Below are experts of layer 7 (counted from 0) of a mixture-of-experts language model. Rows are named router (the router's row for the expert), down (a neuron's output weights, with its number) and show model dimensions 0-127. Each number is 500 + 40 x the weight over its row's rms, rounded and kept within 0 to 999. Numbers have three digits each.
Before each expert's rows: a language model's description of what the expert responds to; "comes before" lists some tokens at least twice as common just after its tokens as in all text. This comes from a sample of Wikipedia text that the model never trained on. Tokens count by the router's weight.

# expert 2
Commas, periods, and. Sentence punctuation and conjunctions, especially word-final pieces with attached commas or periods like year, 1999, Australia, plus and.
comes before: " the", " The", " and", " he", " a", " He"
router:547515490512503534472511491522514501451449541537551528404443526624479492513473535536464492494521557477496468518477501418557452471504530474445482473535525567547453420580489571535510475494540535436508512505546438448503527482476520482560528526426550516530480476533513469567416515486538477519475532501458524484521442514475515529524566544472457558509491481571424487489419546435462501489510
down0:423535516529587489503502515518545493484499439430503497522532491587516467502520504504548443516463487471447486517465453487506490502382461472582520510435511547511492453513533447576441429443445544473556505545516454454457525502511468496491473484442528444518526490518518534508515510533472509543457545528452583500467455491451520455507517527577436535543479482517552573519503443469566514452422
down1:514528484570511450482576450506510517516471491525458528452483407539517478470534486448508489516437478495566547565548461505471529515465415514445486552493486512441560454477400471553483479539458508506480489520382517528517483524519555523530483502522475555529564438512507508544561434522485495508502453533591484495558477510471463409422531500524506459495460572502532486489502512469539549438463
down2:436496492562446514460491493554494509523470521560492453519506499437400477470480497545497535506544499503545507501535453531442502562567529516491581565464474493568478522482525541508475537515486558516510401399492491581516448534530564542555476510453498547446538536444521519588487445526499470495538448454460454499434462596484500555539495440446554513474477475523540481491511492470487496516497
down3:491469501538490566525493549549457533525493538493412549510535465567562496453432471460501532475509525606462486531504438525533427504540502512495502484585474502498514528449520483489457462522504473542492489468512584546517448449450476442542506536506553558478438410490473536464484510477570507558546429430452500528540438495578413510545493478543487443497542499507502522539491518484543528447472
down4:483499532525543489465478474467498490541460531494502503494519464563502420473519510488484524484488437503508456492462469504537502472440430475470470517500527532476532506514544431517486464445489549506479503596479541494501557510440499483510465464498509507515502583510502530473573513484452449597468579520569518555490511540482538332430481533604489518493484490590535485490523568453544488452462
down5:516534519505518486548491480448468547478527497542512435472465585521493554431535502531506506472446523537500519502426493507490501456525546401534412435497483493488478444479526533457489487539492458446517490470510505449498611498570548539442428543418523491473464498500488493454514549503461502482497567519540591545536505556440502544551461501528515472549487479426466547452493513613503527485499
down6:502472460561472562453497534454487518497497486552547487566558580594402526542510425498504554507474505430483524586437476527477491515524538545488493482521489517461518473537514525576463460539420500514508451524482422539479508568480520438550520495535537532494516468452485506491484527574455468561506410500483515431531530537509486571562554468512483527518472481518498529443467431500537551460490
down7:464523443495469515525474483523474462492611527484559541441497565495470509499480441471457446566503460497476491555435541495436549541465452499559520504490529442449553553533599444505551517431484505506491554520528498418521501524565490592522454507536468488580469569526538505496490498454505414442541510519495437517465534423503477484514492474540503490513519438525522446521530474528518442501543
down8:499460535468501515528465553417515478501446517532507509516471495469595506536410526424494517549494459476478528521502519531438443444480541478462534587500473432478540479511455504547486554551481500492585469490484461494511550477421571501537528448506495527510557541526433548561475506449534458427581527510480490463458519544592450568528500522486496445534533462469424498468537470541520502520509
down9:450471447500518518419455419490527474421476549538485540420432558523499494526489500493479561496492555548530496582510498447519454487446558499550439448473498448458488430515523500420538490449511489452440569528525491502433545469510535462516481528539458493502470473447576555535518589484486498509565499548493533518484470511484448391504532494494554520449514509488536488449493488472436528487470
down10:533466461524488442524502510506440510543530508540490525600476519492520565497454500568476489499498530457480489497509487513567536611559511504490472508510480516473575510523478569481457459468467480528486486545519419558462436503512519525403499560487474558473498579502470444533450552494506427499558448539492479533460526418495535547623538527490533551542488506442517477441454492454526481500471
down11:483398502432489494451546550413527479485490495550517481483502437543449475538481489539544506512588534502540516558544491569520476525539557457508445450424577438466497493481493577421460469528495492423592497584521514530482449461492473470510479601527496507488550431480503549480503560509481499498492471517498508487492479499500528440605523445542494516538519524507516490469486479449505507547518
down12:568507545453487511507408487572493535547492486551480469550498528451511523485448441510588517477473490449529518506491568472530447509507520501557437511545485505450535524508625442520425514503576524434443545427560530494483480501446534561518559500502479504498491461503479441455507489487522557478542503523528487480436510537558448505497502489595524428465553497484492495440515435538508545482550
down13:452529466467508502568550536479578537578538487553495527489558528486543501440482509545509437519542532540502523458523489482468453499599540474458498453491505448424508515520479566412498586516454550503537491468484475468492504470530404456502514607561488544503544556507542566499494583547530530536526509503513500525518502506504537418515507449571514467505506453509517489483470516432554441510534
down14:502536533468517480524481494529518515491520484485404468483502572462534521470503508456594468556537560468473522451498511501405497480508477429472479509465492510418530518439477480466564467554492476494489506503504429581430451522489540391499477462530483560448535468517534513541499490502545510529535543555512465523584507491458395531546503475564455457543475515482493556517541501462490420435462
down15:537527491552611435591445507481476475533447438470467470523506458402569477549479440510583540494523432446516534533510560488518546458482549531493474498488459508546548539443577438532518497473427504489485522500533491548511532447485509531511484469393507496506493504499485471473526417556466515472446448509516474538505548494522486514486556514493539579479563525527503505531498485490430552480477
down16:516502466514498473482439465537427516469531527493428511556460486517545487493504545435543490422472535504463471509522489552547525497428488501497539383446462489480421476505511480478523515491465504604479501466516500501442522462470401411492497420545534541449484468492484579480525503512512502584542458527457518440558528480526447411502523530523519545539460468496466504480518497452480511415530
down17:534526505512488534477500495542554572407544454457542530447509515423524502503535504507498526537462489516478500476399601542528511482429551462580553546458529524503516545489517437520480536582476449507442476529496438511523474526437515500579445484487443476502564466496501461494418481450442493464493502488516403477519474499475428500500530471502522474541564514495532469486572487559486561464472
down18:489502450468483516537434526517510465499483471500500502518515480479546569532408495495504472523505513532547461488438510433488416493473457462505486462547510448535502442508463591552539508519560483489566535590458443432473481459531501504443476550511489550490525521489516540450485533410473536461425544514531484457549480495569565476521479510545492425537429515440455469540452610516536492520497
down19:465498464502521494490460550455477466519557487467488520474556548512456563491559545440492488481555470471466501564500434494428482565518427549516466455522507520460505567451553464458543457542524455565516539497431530469552523497531521516462522440514515480535531576566440510539497471451486514521510513465462510449459468465520563447443492485592525515547488372500565511442550519517490528508456
down20:483476498421462543521551469518478502490484481437483529520484539453450439504465447456469457495478545563473554496506548504413429463499521521444526540568489500527481495518475547510554541529559463486507461546460475459503509491534534500464461588446449532497539529580409471478483486527474475523473552509558393447453485489536520534475470421478484510551574477524560456577503540521462505559479
down21:468565424534513457459520466465513471425522524462557548501487575541533521500558534537524488456488494492478447566467496510525536513463529529573515457492508522470471447525427479505502472473553488535529536454487454501498481455554494489542446553545481539628521507435494492460468490499482550549494558473503545447472510502500514441457495501582498517517460499519584486537591428574564428479498
down22:465537466486562492503522476476492507576490500461506482497538479417520507511611494503492503469514454496502553487489482518500509481528496483506549523410498435417498526497521529504491483483584487493479390450445542533544454455530574495485404501591547442432505505512400534465532476542564477437565473468494535517463536473500493580475455547454513489450495464519459535529469524535558485506503
down23:521580500561500489523479456529474527518564407494459558527518418506479419482534473500547515538455450432495491508563487473512494485531487526520530603456504480549553538514428437527479462535616458512486512480516459517473477473491553521502529479508457418467456482486520465491503512575529531488562452509562492493454529467462585510495527477531581540481467476463413493472543472461545499461476
down24:514531506514505513513467520472537518532464575496454483489513534468513489501568503509486478534507476504471488493447545536503514491471461565461502501516481496473533530414523486496470462391437508526511547500439526492467504519466478464425598464516462534527529529529548488549524511458462563463456500520521611570430527469418465517458415527537569427425608519502480504580534551482499525512501
down25:467444478473515489447510464465472543457545482579524419457477507496438472556560503500402492490524515529543534514537474441471486541546481445527524420432518451497515507477508495473461463447457495523589517576540462416590477484547478500489489537443461438547544508500485492606523539479478471499506562507431576504507506527518462535432508462518475482464516501457562493503523485505506429538492
down26:469518607431547526495447461435485488527518478493493539558556471476485541464523499524514523462496501485457478447433496546474465454587471513471465520458442470522521529502538484518488521516559590464485448442511451586514459486475474481458535452521521502455460575577527487457492425587461526547547479501496472483456533476462440624515459497468507510480506517450506478502432505521515488554552
down27:514393505504487440497573510416521487489469509533499469510471541524530499501551524432523565486520517538509482543469474423457457409534474505468458507454503502544454467521439483449593466524542505423468539487505527513486550520490491474478491512440464576436508448504522461517471538597483501584505542448502458530550474524462486425541560496479447492468537479477507521430451508429510536533446
down28:499563535517498503537494466514437460484527483539464562488486400532527462508416565497541495481474529547404520555523543469505506426498544497470453411433492506592447498591425525556511440469588511532532486480450525509491529480521457459427468494475591505498539546477527459542528455475545538506549492489436448501508478498494446459492546511456531483509498509480525498465457458490523448487506
down29:469460467544586434516577502497534533516511502478439511469578462478542518485445520538516561499472488508509494454493572526553487543514538517563425494443525556540547534499491467559494478500571550417479515528538526492491540514524544508466497435495426569427481420503516515495467520544495522392435570502515481525518520556515547507459467528545517511447499534490515504434451557480520560518561
down30:506468567520438470532521432512502505507499453481497499486442516504552536404539528471502544489542602526498526432488486467429578515524479508460500434487553532514465564541434555446525409528497504534477479456503456567490518448499482480499451439494448493471448553474553468441514479538474499529529447498502515493479517455563467481384489423525560502521544543499501534446504498489505528411502
down31:503524458545503435492547440572576519487549499541482448457441573572482470575535488500452455519509462509508534492479485511449500525543545454576513493473522513504412441485517463503459499484500485510513614484466530502475483520577487538481450536482490505520542491500470487545494533476538516552462551600493529500567482512522525438437551488623472536471470525483521527519527477546422440479488
down32:515514433448498562504456525482502494407427486499462423583451479537481494530504512463508527475457489499544476542360454483512477491469490464497497548516521534557481474452542478498484483458474484465536526498530503503445591458525457540512453462580535493509562510454513484471576530496518505513504536463444513504467496437536471429489530488590460618485525487539507469501536429545533529505458
down33:456429528535499523445430590446493501476474551467493431536516539529448546459584481540506565527478603548471470523470498491527508602455495489488449412429514479510496484453561509447500431547526549476527496544510510499491497506539490467471461523535500477547489481512500503552501528469502449561493449568477514481486502494550447436471550455541492576506554489506513496457502553412538516446534
down34:476531565467525543520468524498494542510550441477478540449490515568578460500469476459536553500437479488444464510526532489525505434504487443514482479508489501484491547392491522514554400550426482486518520610504509530523493513489502436541522510419535498515477531512570530516541476487526448522564504501475551492552459507483542526490524566595486508523423502470484584458519401477525486442483

# expert 9
Suffixes ending words. Suffixes closing a word before of, and or in, such as -ant, -ation, -ical, -ing, -ed, -s, as in determin-ant-s, star-ring.
comes before: " of", " and", " in", " to", " for", " that"
router:623544490484563456524498454481526493476461448486520501396499503506446503499499531521482521473511489424503509434479498453497493470532541466475496544594510525515453482551540494534413519508538575454496544517488528467537500520452460524470491536462561498457441581573453516532510538487494491476417562516564491469545464546422467583477504523466480460532529483567451446551528545502511496542505
down0:507597545555485481500504527491494510541481449461474462487467547495537407454488474448520552521509441526564464494513564480513555486502438442537439499578478451459539530392499462413481516474455437476485479495553493498454500478477513510485556503531480517451505517510463472426559535451537526502491552541531504485534462489430533443536498475545559526384511537460477499423532466508472549522500
down1:497450480530450532452492537503461451502551501428514491551525587500555536541490529526497500482501527528502523492439530537585534547473478521437498497425490462525494490473425509431555454507575534505458555542546532516469515554462535548501498555419460465504483531514477534490503463535569490436492434494567525398499493410439558508495562506551518503558471572492432471487469502504471513527465
down2:518521458518502526459477524456508513528485528512437441577469530458524472588444481360507504485473498483499513517471462462482510510506579510522528463513519454507541519477553464438533536479458470530553498524584511568503560454466456497431511529493520504522553499452476520420498515522439511572530445546513477488565473594418478428484489504576512480465527542523480508504525499461408541491472
down3:437479489503577498513539509514542501573478541570430486499500490471420481554471499475510542486463526463418547532499473509598538517529500474498469499477501599477537523567444455487525479503455526476484531479480490490483505557567535498509573518524489474523446552479597457499465509544527469462440490479456568478441457433518515484481493509520532487405539554550579468527473502488425523421495
down4:503419596513455500454549491544514474448492446421581519500503562482448519599482456458474480507549451509522546504498505477565556532481474499567449487430461436500493550530462553484509483503542522478506420492516472479476520556506461511517519497458533505488455394529517519555506527520523484450549529440506539551466571488538527564483448487547494456592470489493525536524517458472478421509511
down5:571539454515482477503567557505495459545516534450508504529548575453486547539421456462423472472475463533562495584502439493508512504476519525483473508447509448559509567484482483478518497554429467609494522483481514478518485493477477449546396520498498564489533532461512538467529487574528454468531481491465514510530510487491483471556593495593543484523492513512461496473555507447592495543448
down6:524526459575568565491505469427555585635522421500437416553539480489500557508474520412461542512478481507505509463517476483474532552500497517553464487547504506519482536467516478444518528471466492422495499541477473517561489514492498445522488553423510478491503500520473463449454550522535520518572502446489533434544436424535460500586481526546544506532492515501476541465490543500477535471519
down7:491476498515532551476513545462545542509487526473474511539611421467435574516478590527456490458520499441581508435548436467509489427490520508468482540462515453446520460500470534484471523444478516493554482494466492546557481483515550494525438486498526530506510555457524507462496505481561521439512543442513527499403488593548492456516443436497448535489579516424511486454534477517542466457533
down8:482472471495458490412505530520550514548549578492458445649469442526507470459485527469464521523562505541532461543524416569521487515486563486524486518510468568595468537578532488475447530478498466474531535520501507557503465410470445512479498535413510488598463500470496515522498550508440509459497493546499474487512563514454516520432465494480542490515514512492539468489536554513440497528488
down9:551451531593525456505560549519480524547540534451484495550546443493505508533573469519420512559551572503508546531516446547531507563453522532486457528487557516557447531549519442529460518461541527528493525551500471518585449457491495504447528493512521462511435455494462557490497470524485447549506549427478585579481479499493473459523499464405443484530528454461545451496497480496530542530538
down10:507440552464479443411493514475482498483540435458503483496475532444507510483552451473508447512519457548501462573432501523420557495478450450517555520528543488508447519477532490458478457509443487538471563563462485459502516436576537491456414483577529496528511511538509562547528465488501461514508491487515438533559511565446466455465478475563476522494409508512517473549539545471600491437486
down11:565523520454463537409525558532535481520534495441497478514455474454474475499448465433437552470465499449450478512511521480503472494407465471487472473487458536536487501522537564397477449541506544461539511520518494497530521516415571495466499467493469513508510523479479481459480470531465524526478509474495556496505380557555527400537527546576491519483522568475497473567551477547459433525554
down12:430471474544514474508459550530512588435474490507474494451492505497461531505508533511539455492498540556504478535524474517462510465477494468575512473417476475562440461471551479543511461526515576546447509499507498500469513459562501474538462483588485546612538510466479532448442526509489488517427562580500479552582553504464419483487585460492483522525486602482476492473483521546519470537545
down13:475505451526460616515493460515438502477496484516484490483487563524478583459426513465503502492553511535495455570477522554461441504557443480547537470527535427498521538509539581486481503529489549470478554461471499529533438463478516437588499500496473486502458462484456504471453506463609471397576478559480471566518472577536497488496462537567495519473481494504529566526500484492529485432504
down14:548436508453461462446483520509543509411503494507559478548506497555500454503450491503506499486521448481529520548453467456511464555433520505570531510460453525507463493542408461543513473496448424465496522464456474487540443496536510513523471466414507507491555478418504512541517512461530486517502494530480554469424479577490530492494534464484501466471417446503463445497547352450531578508515
down15:483453485516512496517510504489477548493521396482481529465428560427535500496566546576482516547496483490456466510504553583470471545514586516533400437412503531435535487556435462458496530489486564495534515460484478566525487504484521452537539501501533486444470484512523481432499474506460544524578558508508467501490489508509474456499447445463593462549479537481436509441454425490474493526511
down16:524484445496479502501498586496460541528509494405458493537504493470554560510530462590530498560512527545515536498446469507576577498494530541488487480461451464506484441494519489524465463466543537535447543489528446499469534478499539517484472509524487488492503482420551448473452482511521551381531500507495482472498488530498517464415450485617612472514552562480506507535473515533559498402512
down17:522550486584440448525464472532461490524452462435565485480534563480466472485507481375589536507476532532420426503491474470500464481513481516490509422510499567445554511493444505541483461505548486561510421440509548448466452488474540491462515568517479449520505436535488507492493472483450525538502502504547503539476457536558470549493513474476520483499592527465595513500478524508479580465480
down18:537529458463497508566507500477469454499492482482493552457548573528513529518465466460433492524505445515546506484523542481494468554560571527555464528458522531498494523561449505498472496547535538551554468480507550548421544533457553493467485508469524519465448425519470579474438485517536501582532471492524530550465440481519526481535434460453488547440571528536508483568538535464496598525607
down19:523475503533518416482475464451508485472445558456538458490499460470546478475566564559523451539500498524506541526486506450504501482522447515499547570471467452530496534553554533520500479496514531503497495475473514503570462485520516490465514421548460572577502480518496570589569479451501552507565537479438457471429498506415496535511542457486601521525451563478478486524539503475525376536491
down20:535498537452491454466517455550466423440572402535476497508517430493565514514498479445480451499437499494553472504550503574499551474513478564469527443491431540454469471441490507480530513472490537480585523500450495479524523484557496487455429493507499483524490505529524450502513484460510519569481435549517475526523440476580533565505516555557436531587454484548540531577484533437469459470522
down21:445503457554512495475505559517533575499464494498554459505505529491519523405476495518527592473518498518525530524556510577536516583481576550464481453527495454566534451472543465506545528501440479509499449493557480594504517485542503473504552502440567512507535511454458575542518477541474550493481555498535543448527524512540465505468493468453536469448532602434498506458448490540554589475504
down22:548516488485438522504546534426479482522521454475531505492513472513519568510498458421405471512450443475491507508489492548392496476490506566444554571521527453510438554521515541498513516481443470523533599505454503468485488505581480545432491553522512586519544546449511519509618509516555471515535495530479470486515500465536417477588474560485475504496469492481508525529516495516560466437488
down23:512543546544437432526479483505518538485538530545551508591507489531506461480513485474564502480565527506473471480507474451470511484484414475461518486508468506474475496496455532492536516541442467495487498486517462491520473466516584440526499443427448520486430553499486533471505454518552553444550461496509560495407504551514541508618464525518509419538381458520464473483481385494512478488471
down24:486543481518510520507512498482531545466561493521517455504485455485511530561496550525500530571455441524456483474475483519432491482543552578421582486488498475532483477516487495473533470485491446543545455426446500525517574403563524432505517489481538527513497528493509506474548574452568439479529557478526569501466515550488538441568567438518481513542434453486499445446494386495465538497513
down25:479551396537492524429515478561483510537501468517507506530515420541473543488475504542458461489437500501502521538507427638527578507514533484569436523492463534518527556483486518494443456472540547488429494529409511545486547462529543535541505561527490505510533472513515524456430586485527504492488510479499465492504464510477535510582486516461410507496503475471480559407543514470557539499521
down26:505473526501510527419492434508431455492463561460420435531509539442491461504478444467519483472444484546452430575470439540469502436554456494580483487512498478508509509520525482492496493514534461591509559470432537547508511513451524535518566448467510471518399537550557511440507453505515556558489558481493492483562474549484505480496524487573521480607505513518529472542504434503520544534504
down27:513543489520494501440507479533485475479474489465523462564461522536554494519436479472515525548525487509524479524466502482548527445488552575459512423495488528571449542505621406484528495514488468572489524512564457580423505527456478457445505496479577555472469517513522530492508443495488504562523535580518526489482457463486462461438415518543536480547489546464549530581533499419521485467467
down28:516506518555485491482531403495504515438494564579532502482481569555489490506499472514516501506549593489474492541531537438584579507554516498474496513445518519473521478448467507496512530451510490528586438506512456432495462552460500559532568514455508577498439471427522503520500554552469491587530523436485518422407456488531460539429495499480480500489489479499566542475488519568463509503528
down29:450518540549482457462545531466413519579487555548443402542501482479524469600490467537428538531481533450504534476588451519516562527502558498515470470465491476472512570503459511506520522439439541523464470539501430497504502482558540472477499509481472562444500506484506502518454515484459495484534440596531579531459503493493498507501533514442495539456433544534438497439456493505445465566520
down30:469461430594536469496457525495532509490480497520481537471511450486519530570552480595415517595484465506512447487506485475495489453494522476431485498406548495508466498514474415487471516539563515563476429557490490548470530473523478426370529485561486551518529508587533460509523501460489523523588541468591434501497508485494492476486453514482495476488474538452528494515486518483541517502477
down31:532416510490466492534504549450467534564518560457517478525573524473550507442498505503535493452472483539547469544462488515498522458522516555486452505563472525430529551548479568529457524556504491523504545498519484491477515493455503549543554493518522473507529404461469484520513504462533482561509469559442360526496561538509459529575495473564490492470486589393471535458527504539500563537487
down32:484495472568566496515518518533515496561514579415509544516500535446532474465555512538482465488550457463538529448534463514523513505501455540477477419405489531528484495575584565468480465524512526467465514479567469501453435472530490594451493462498501530557530462495526519561475490526524492534538489521411575467480520561545439486429424537477549515424479513459507519530501488550465483456480
down33:476516460530490502554473487425474601485527557482530507441519530452485497525498472523467420543465503456572503484468451490480462549461507471488564585535469421595537468609542474544550463475457544525446480495537464515504455546575469517543455471466490484515510502500534523503487534514521477553576499473500560532444514573529525504583506537517516496448445530441540554483464494561504494523504
down34:486548568514502523395501526507489567474568578518453546532496469461542541432516439544552504465568459530585533469479465460443530562501515519451442482510463554527488491533492466455500486530429500474558425471440519512546491485461521469465508424586465506560461471454545511497552494454562559512468510529521521518432439489509493492536425519453573483502489559491532463515502509531517481499507

# expert 0
Prepositions and function words. Prepositions such as in, of, to, for, on, against, around, often sentence-initial In/On before dates, plus scattered mid-word fragments.
comes before: " the", " a", " his", " 201", " an", " their"
router:472509548484499487486480473499564509538468538544529507417452481489450466499488572524473486448485525506470413449506505460579506528540592492451547565530503517583470462555461543505508506451514548506570494434504484562513549472489548541520494437460543506529459550501472537530498495485541514441510540476439544447500467599473505477531447540469508514548444469570498467426424512519426448522517
down0:514468551550535498522508489506503531430503536462491585492570466514441442531501537498478534534487467493486510494580541436466492500529499582537557516402520496481545504575485458528509513463561435478551449500479521494536511443542470417435550522494496516574533488501498549540497530530571509527513574427459506537501513541507500444498490478476520372452524505470465481539516471475449491540588
down1:596472512536471493508470544453480486523522448529518568399517526445479537480550469545502522511434507493491474392534521518475526521534571444512514489523514468464469475500552534489554488527580490551461485551476513508483469532521521424433530462520580488474470408453523504457464614479488538492550528511495570503469558485502557493501515539444561485508531444454521518471583473495441493511496
down2:559506432489508589496424567479522486471469526542529551531526553555466493477507513445492479493421472441507487512414502415527479459438541422475539485505488534465534471430477532497492495445476547525466475532458468524474564491500483486486488492513452437531493450514529515534473571510448505525483559493494491536451466524493432390432524480554460554464516505496441557439516472476506503399487
down3:533447457450461494572558460451507478432554530481597543477435516556533496463488511550554511489514489462581467518504470507600455438547394536547472516441419585453495548470499553482497463539552509486492457514480464507488462534472525552531474498476502495519497485470508468537488428451521411483507502487493450503466519472498514556445517435578472492478476441473529480492559478494531469491487
down4:539494484517464489527487475634476500510428486543509543424455534537487532507510505496540558456585482534471495570464449519510514474468512539496464567444492502527487525522525488472462532509482526542479463573554541507433463450468437527484589481443547533527491536578531552514555507496473478457526409489562510441492515405505484493493499471427515487557540534524529470573499533446509522445491
down5:536502544501503518522441561530537577509537547396480472518495513548477432448526511509481494459526490520475492524493516524451537541597516436495555486509506519460457481470579474498449536456517539519500498477554605473573513491457444456501528547541462504525513576443490538453489504452491586447420507545491514540480490447500530426587532484543495496465547550502517493555498519494472593506487
down6:488448554397480447497534523482492458489520592482473496373512514478533548420529487520491437532476571556497499493525539476483495504499538520480501501489512500500473494510459554505544463471483400586428496505493472464579466527493467459477516504497500512571538510488513536429467555507541581415508512466540558518456535472535482457501520465464514516469506499466567532609519463489435484487526
down7:549513433530549479540486488431490522514458501484482539519522493520510467585486539454538551448515492494497499481461511512525472436475462464546440564584564511521506574429518489511505530469536505501457563461546504526430612462492574386523483553499515492458545452491552499465522527511508546522522517527553551460492446473591532503490493485490487470508492498512472473477522520429621511549463
down8:540472549543471479544521491518503460535576534471515489462451493519511560475568508486496486569492557521549441484501457450514565514418542472455512523468533469449524498580490531438533456476519510495533526512494531466494468549523541543431493542411439430482470462531482521541537542540437408534508456503545471510415451440505507478461552516515557590410520477540525484480454487493489438504489
down9:499456492431534512571507482447479490493418512462530572520467558542508528502618468468475517445503438456543512537464533483476482491500478489514469463517595459494547529462555499465492527522496528445481493425491465438530430480471564565497438438486491516584470441505475396489476482498446446479463495564447480468499533503540469501492515478523593438491491462474513484474557518550504503554537
down10:494472515403499493453515565469506456480482450435523444500550430469474513540493525459569512570592549496481480538491494462522496501506542499461534483490523538522502516498512450477493502494519563569501467535503457492524498461514484416497427495459483497558492564439493497522464543429514417552519469518467504556505472481503480397551555463568458535496431533476485442382503528502516438554496
down11:533568486484477495526458462558523477483558483550489427537496418441487418494525508546536515473457545437531533478508496562578538439509596479492475547524472515482430502479542542495448530472440434450476524504480537475440492531554454449452510453490476476567546499413536416468564543465485495495540503573511503548539460496489484480531494530518518476529501484467452525433503449476460479498418
down12:530469524458549436524495492519521424504497466482441496513585463495513518434526454516544501510534531471595510490489516492466528578449495499504478539406537542545513485536517501521554554449466479454566517476490527551519482449571515429504458528480523518477532557547518568481460510527492554553495465475492406477538480525541584595531543495481551490500492498442508490515461625476540467487468
down13:475502490431513461471579574445531530433533532446484502484450513500475579462443500405414484479476465479410494485467492486464475439475486531487520569418515455459506473467477520524453525429513467546503569570529511497600484489541489540444500519508520458509484553433478594491530504508510536489480529458416498481494451486518477476553504494481453562451550475492477446517528490494543464538521
down14:519502619563468477507488485495489513493461463531485495490489507522506453572520457461554499474509562466465538526491488458473523525433532502459449511475533519439533579503499518457524471514493438431485505499417508558454505507547500557455471537475552474481498492529562401480442513537453497513451440463461472441462562535453536556496443465459461473495562498480481429375501534536454517454523
down15:471536553450555463485528470573491537481509445492475442524484516447574499472470443478457502415577502513516551553547512511456555515499482491439481509502564470484481539450455533473482497478433465452543507458492532548515477436489495487529555446373513472431480597564526542527469530543510536501495467474478444470474469507565507462544538519563520593459538544509526527469447508467475478518486
down16:481469514434524484522538432468449461536497525524394463477587492563565490530512471489430493475407560571468529552533576508523528542530532469515467535492515533561537518490519468557493614521499495547456574511535546455413545498522549580496531521485554518528510497475483539459514515504471536483539443558565503483466484522505526466529479491471527481476497535533517463467539467580488542519529
down17:418518437525481478490440567489569537599483445488498542543541566498498495507479502461437552521526442466462550483563469549450451508526495469552485468491506532548440487476483506518465529487455527553481506498442520509508463526557535483542478467540471436524504498565506440494474457488521485541556436491491452571511530440530486582495411447499492482522492561482543471569553444445556545526554
down18:464594512547475498516453508515514503528566481479464503469473505444493445518522480566505496507493548533462544511575552433465474417480518554520539489537457461498519456509506507490494485455464517456465496512450535508574482425528567445521498531455482469503514639542511526529512472522527512465468492493516443502512487486517463491527570483577419448552593547430493494571459548531477530581517
down19:441540535433434528486463487496490524544492517546432527467544489460479479505541504610601503507541539578460462491536558534513496562500498537420545509507502415483442475412487560531563505525503507456474481469429513518483466461497543490509484479385455565456456440443476531501546459473523531484488524493554564522493532523486493492494478450502543476524533448456534491482480444539539517457478
down20:500496483505436467396452530475555535483511485456424563572494519566491505484513560487547525522476535495524568547506499517420546465503485490518531534479475520556503530541455479434485511556542412489504528613565477519531542508532515507446507453524465449572496468538480528513521472487553493504474553447500493432504518574428564510476499529542489481597539488518486492470475540524507402525477
down21:472591533540505491520485542550571456553596535551524521569468534497500467532474535572494461473538488500462482502517531517493567547503601507433486457421471511531527544531517518508545458549479475557454517533497506545430475512490500498484538500436487581436480565472454543571549469543481468512539441557498510532531489437528501487508452529397439516517477558512496495501533477432480502519477
down22:459522487513492482497495552410464534481490505489464500493496445521533481502464538546516454465510521494503526502523548577521536458495466474468408503497575512430495451544525475512516503559556483555465382525534551445535528483429488483500544459564457542519495471552521507534590457501449589513567515541554562527528464565459457473521542430495570500498500442495559552494542536472497543504456
down23:464534442571436514474516621563414500494525445456459506463457467509534499508462468509481511473515408497457495536432451577459493517508461522501484441491480521495537471493481458446506442512499480577464564490473485466432468538547512503458489484509547527509439491520429507533521494517402471464499578409505469536486461477478427572522471506464565498555485538541480558472500487508468505501532
down24:554515492518521579491515479488463466418452497519442506541492544509498485522500389487539425478471530498482504501469506559525463503463514487470453502400430481461506528437483421538518480475507484542481404471482460442470501503554503559486491535491534434451502428455543533514503509537421503464432491529465461561524385483427489463513524513475508472492508584475507464455449511473511542442494
down25:483523449575559443565519547536524481550602487491528456573550478478393554491508463448518480490493457477481506555496465473506575527452498520491473491493496513472438498442522505450398567507558479529483433462499443506570570462499547504505459516559550510529448473510504524500586469464539490538466483491529559546555556516508530550514444505495509550517503506438496522506496517539579498522462
down26:439470460448435443550511540510553483542501540476510506479474607533517455503500491489456543507482506543437479469494507474560474538528501476504484413522569465397460480505501505487565478476540447502519496491508541464494482497542423486526567609508520521499461479470476510510516469521509501488437479527562546477532574448474529523574498580496436462503601482533501566532516564430534488531518
down27:537457425487496516486537469525514442487472527467496440504486566544429515505549561560540430466494548543509465480482533457501525515488539554467453396459466530551444499517548515499596490478473480528450458464554479515469534565493470550512388485476477513517427504549466531493457461503442498503553482501521469421515529490550409539508478473459489483528513496439582577484488499551484523533526
down28:491534481456483559539587475548488464547493521534486580425519498488440612517540486472520461509445542560592491452515512501489508499431538424468477490477508474455502491528465549487557418599485497486520518514538505524541495559496533478469487530530456530487521474523528460498505435513550423531526461514503519425462516561457474552481427544524425466549588469510533505479518447485520493487478
down29:568531521521520546528521448526512488492461515432500392476403468500533547541585478514499549498497545529469557528470498474441557448550529506504504473446490494527449531596506497487423473445519537485562548428458495475411460505526531517494512489511561501591450525477444462454508507461482540537510559561499497481572494526524448522460449505506518535510489545522560567509531529504466546502558
down30:577518490563497466553463445515548499514498486495480612473501456483539505527535555480508519460485463528519500537481431531610548460516544557572468454477426516523435470477554428494434444528488547515502463448429525492498491468464487389477499521547498468520466506488499534466490526521506531549478509558532515469511468443535487486496575465458523482506466544479542520537571516442503535423571
down31:472522500482475422493492428576498558465460479463459520504484496418491519424458476461439523540515483483497495499521494508481491566512480454489559524526540487492532450498517413555443517461428473386456487454490515500424503515589510528486534428497556523483497454489395516537477413499495529499462489517533401554536489518496529468507469503543407467493478539475502486477504435493527513553532
down32:451460504582508456527493489536485469468528448447495537527461480543441582512486512499425445483534479492551517580483522491547530513442420491547508566493463513483515552483468491542502462476460462499456600486550514445414481491535466530475522535529478470453471433532493522520477560496507521481512443560571420554502447502459550509488480505585579529447451523462555521571496505461522464523511
down33:446423526512501450548551400486485557496549577470507464480504507500542511528470555491446432500481471489555500486490550539550520487489485583568482497470526405485522423433473559492514484575500494505551486510461583510510529501442519443507443438507485532516499511482440502489423489503484533559419459512483580569498519471523475550512487470537468508496518549559525445477546492514430531449526
down34:527557448509516493478475517505413533548526473420480476519486496497549470515406478468513504553466516504474459542517555551518464442427539459438483513446524508490549493559496491531546449557507522566494503488461513514511456481570454400499439490475537445455479615435507556551471507475534472454481448457456514576490497439488486450498492511545510469549489483499503490430564522464515437563493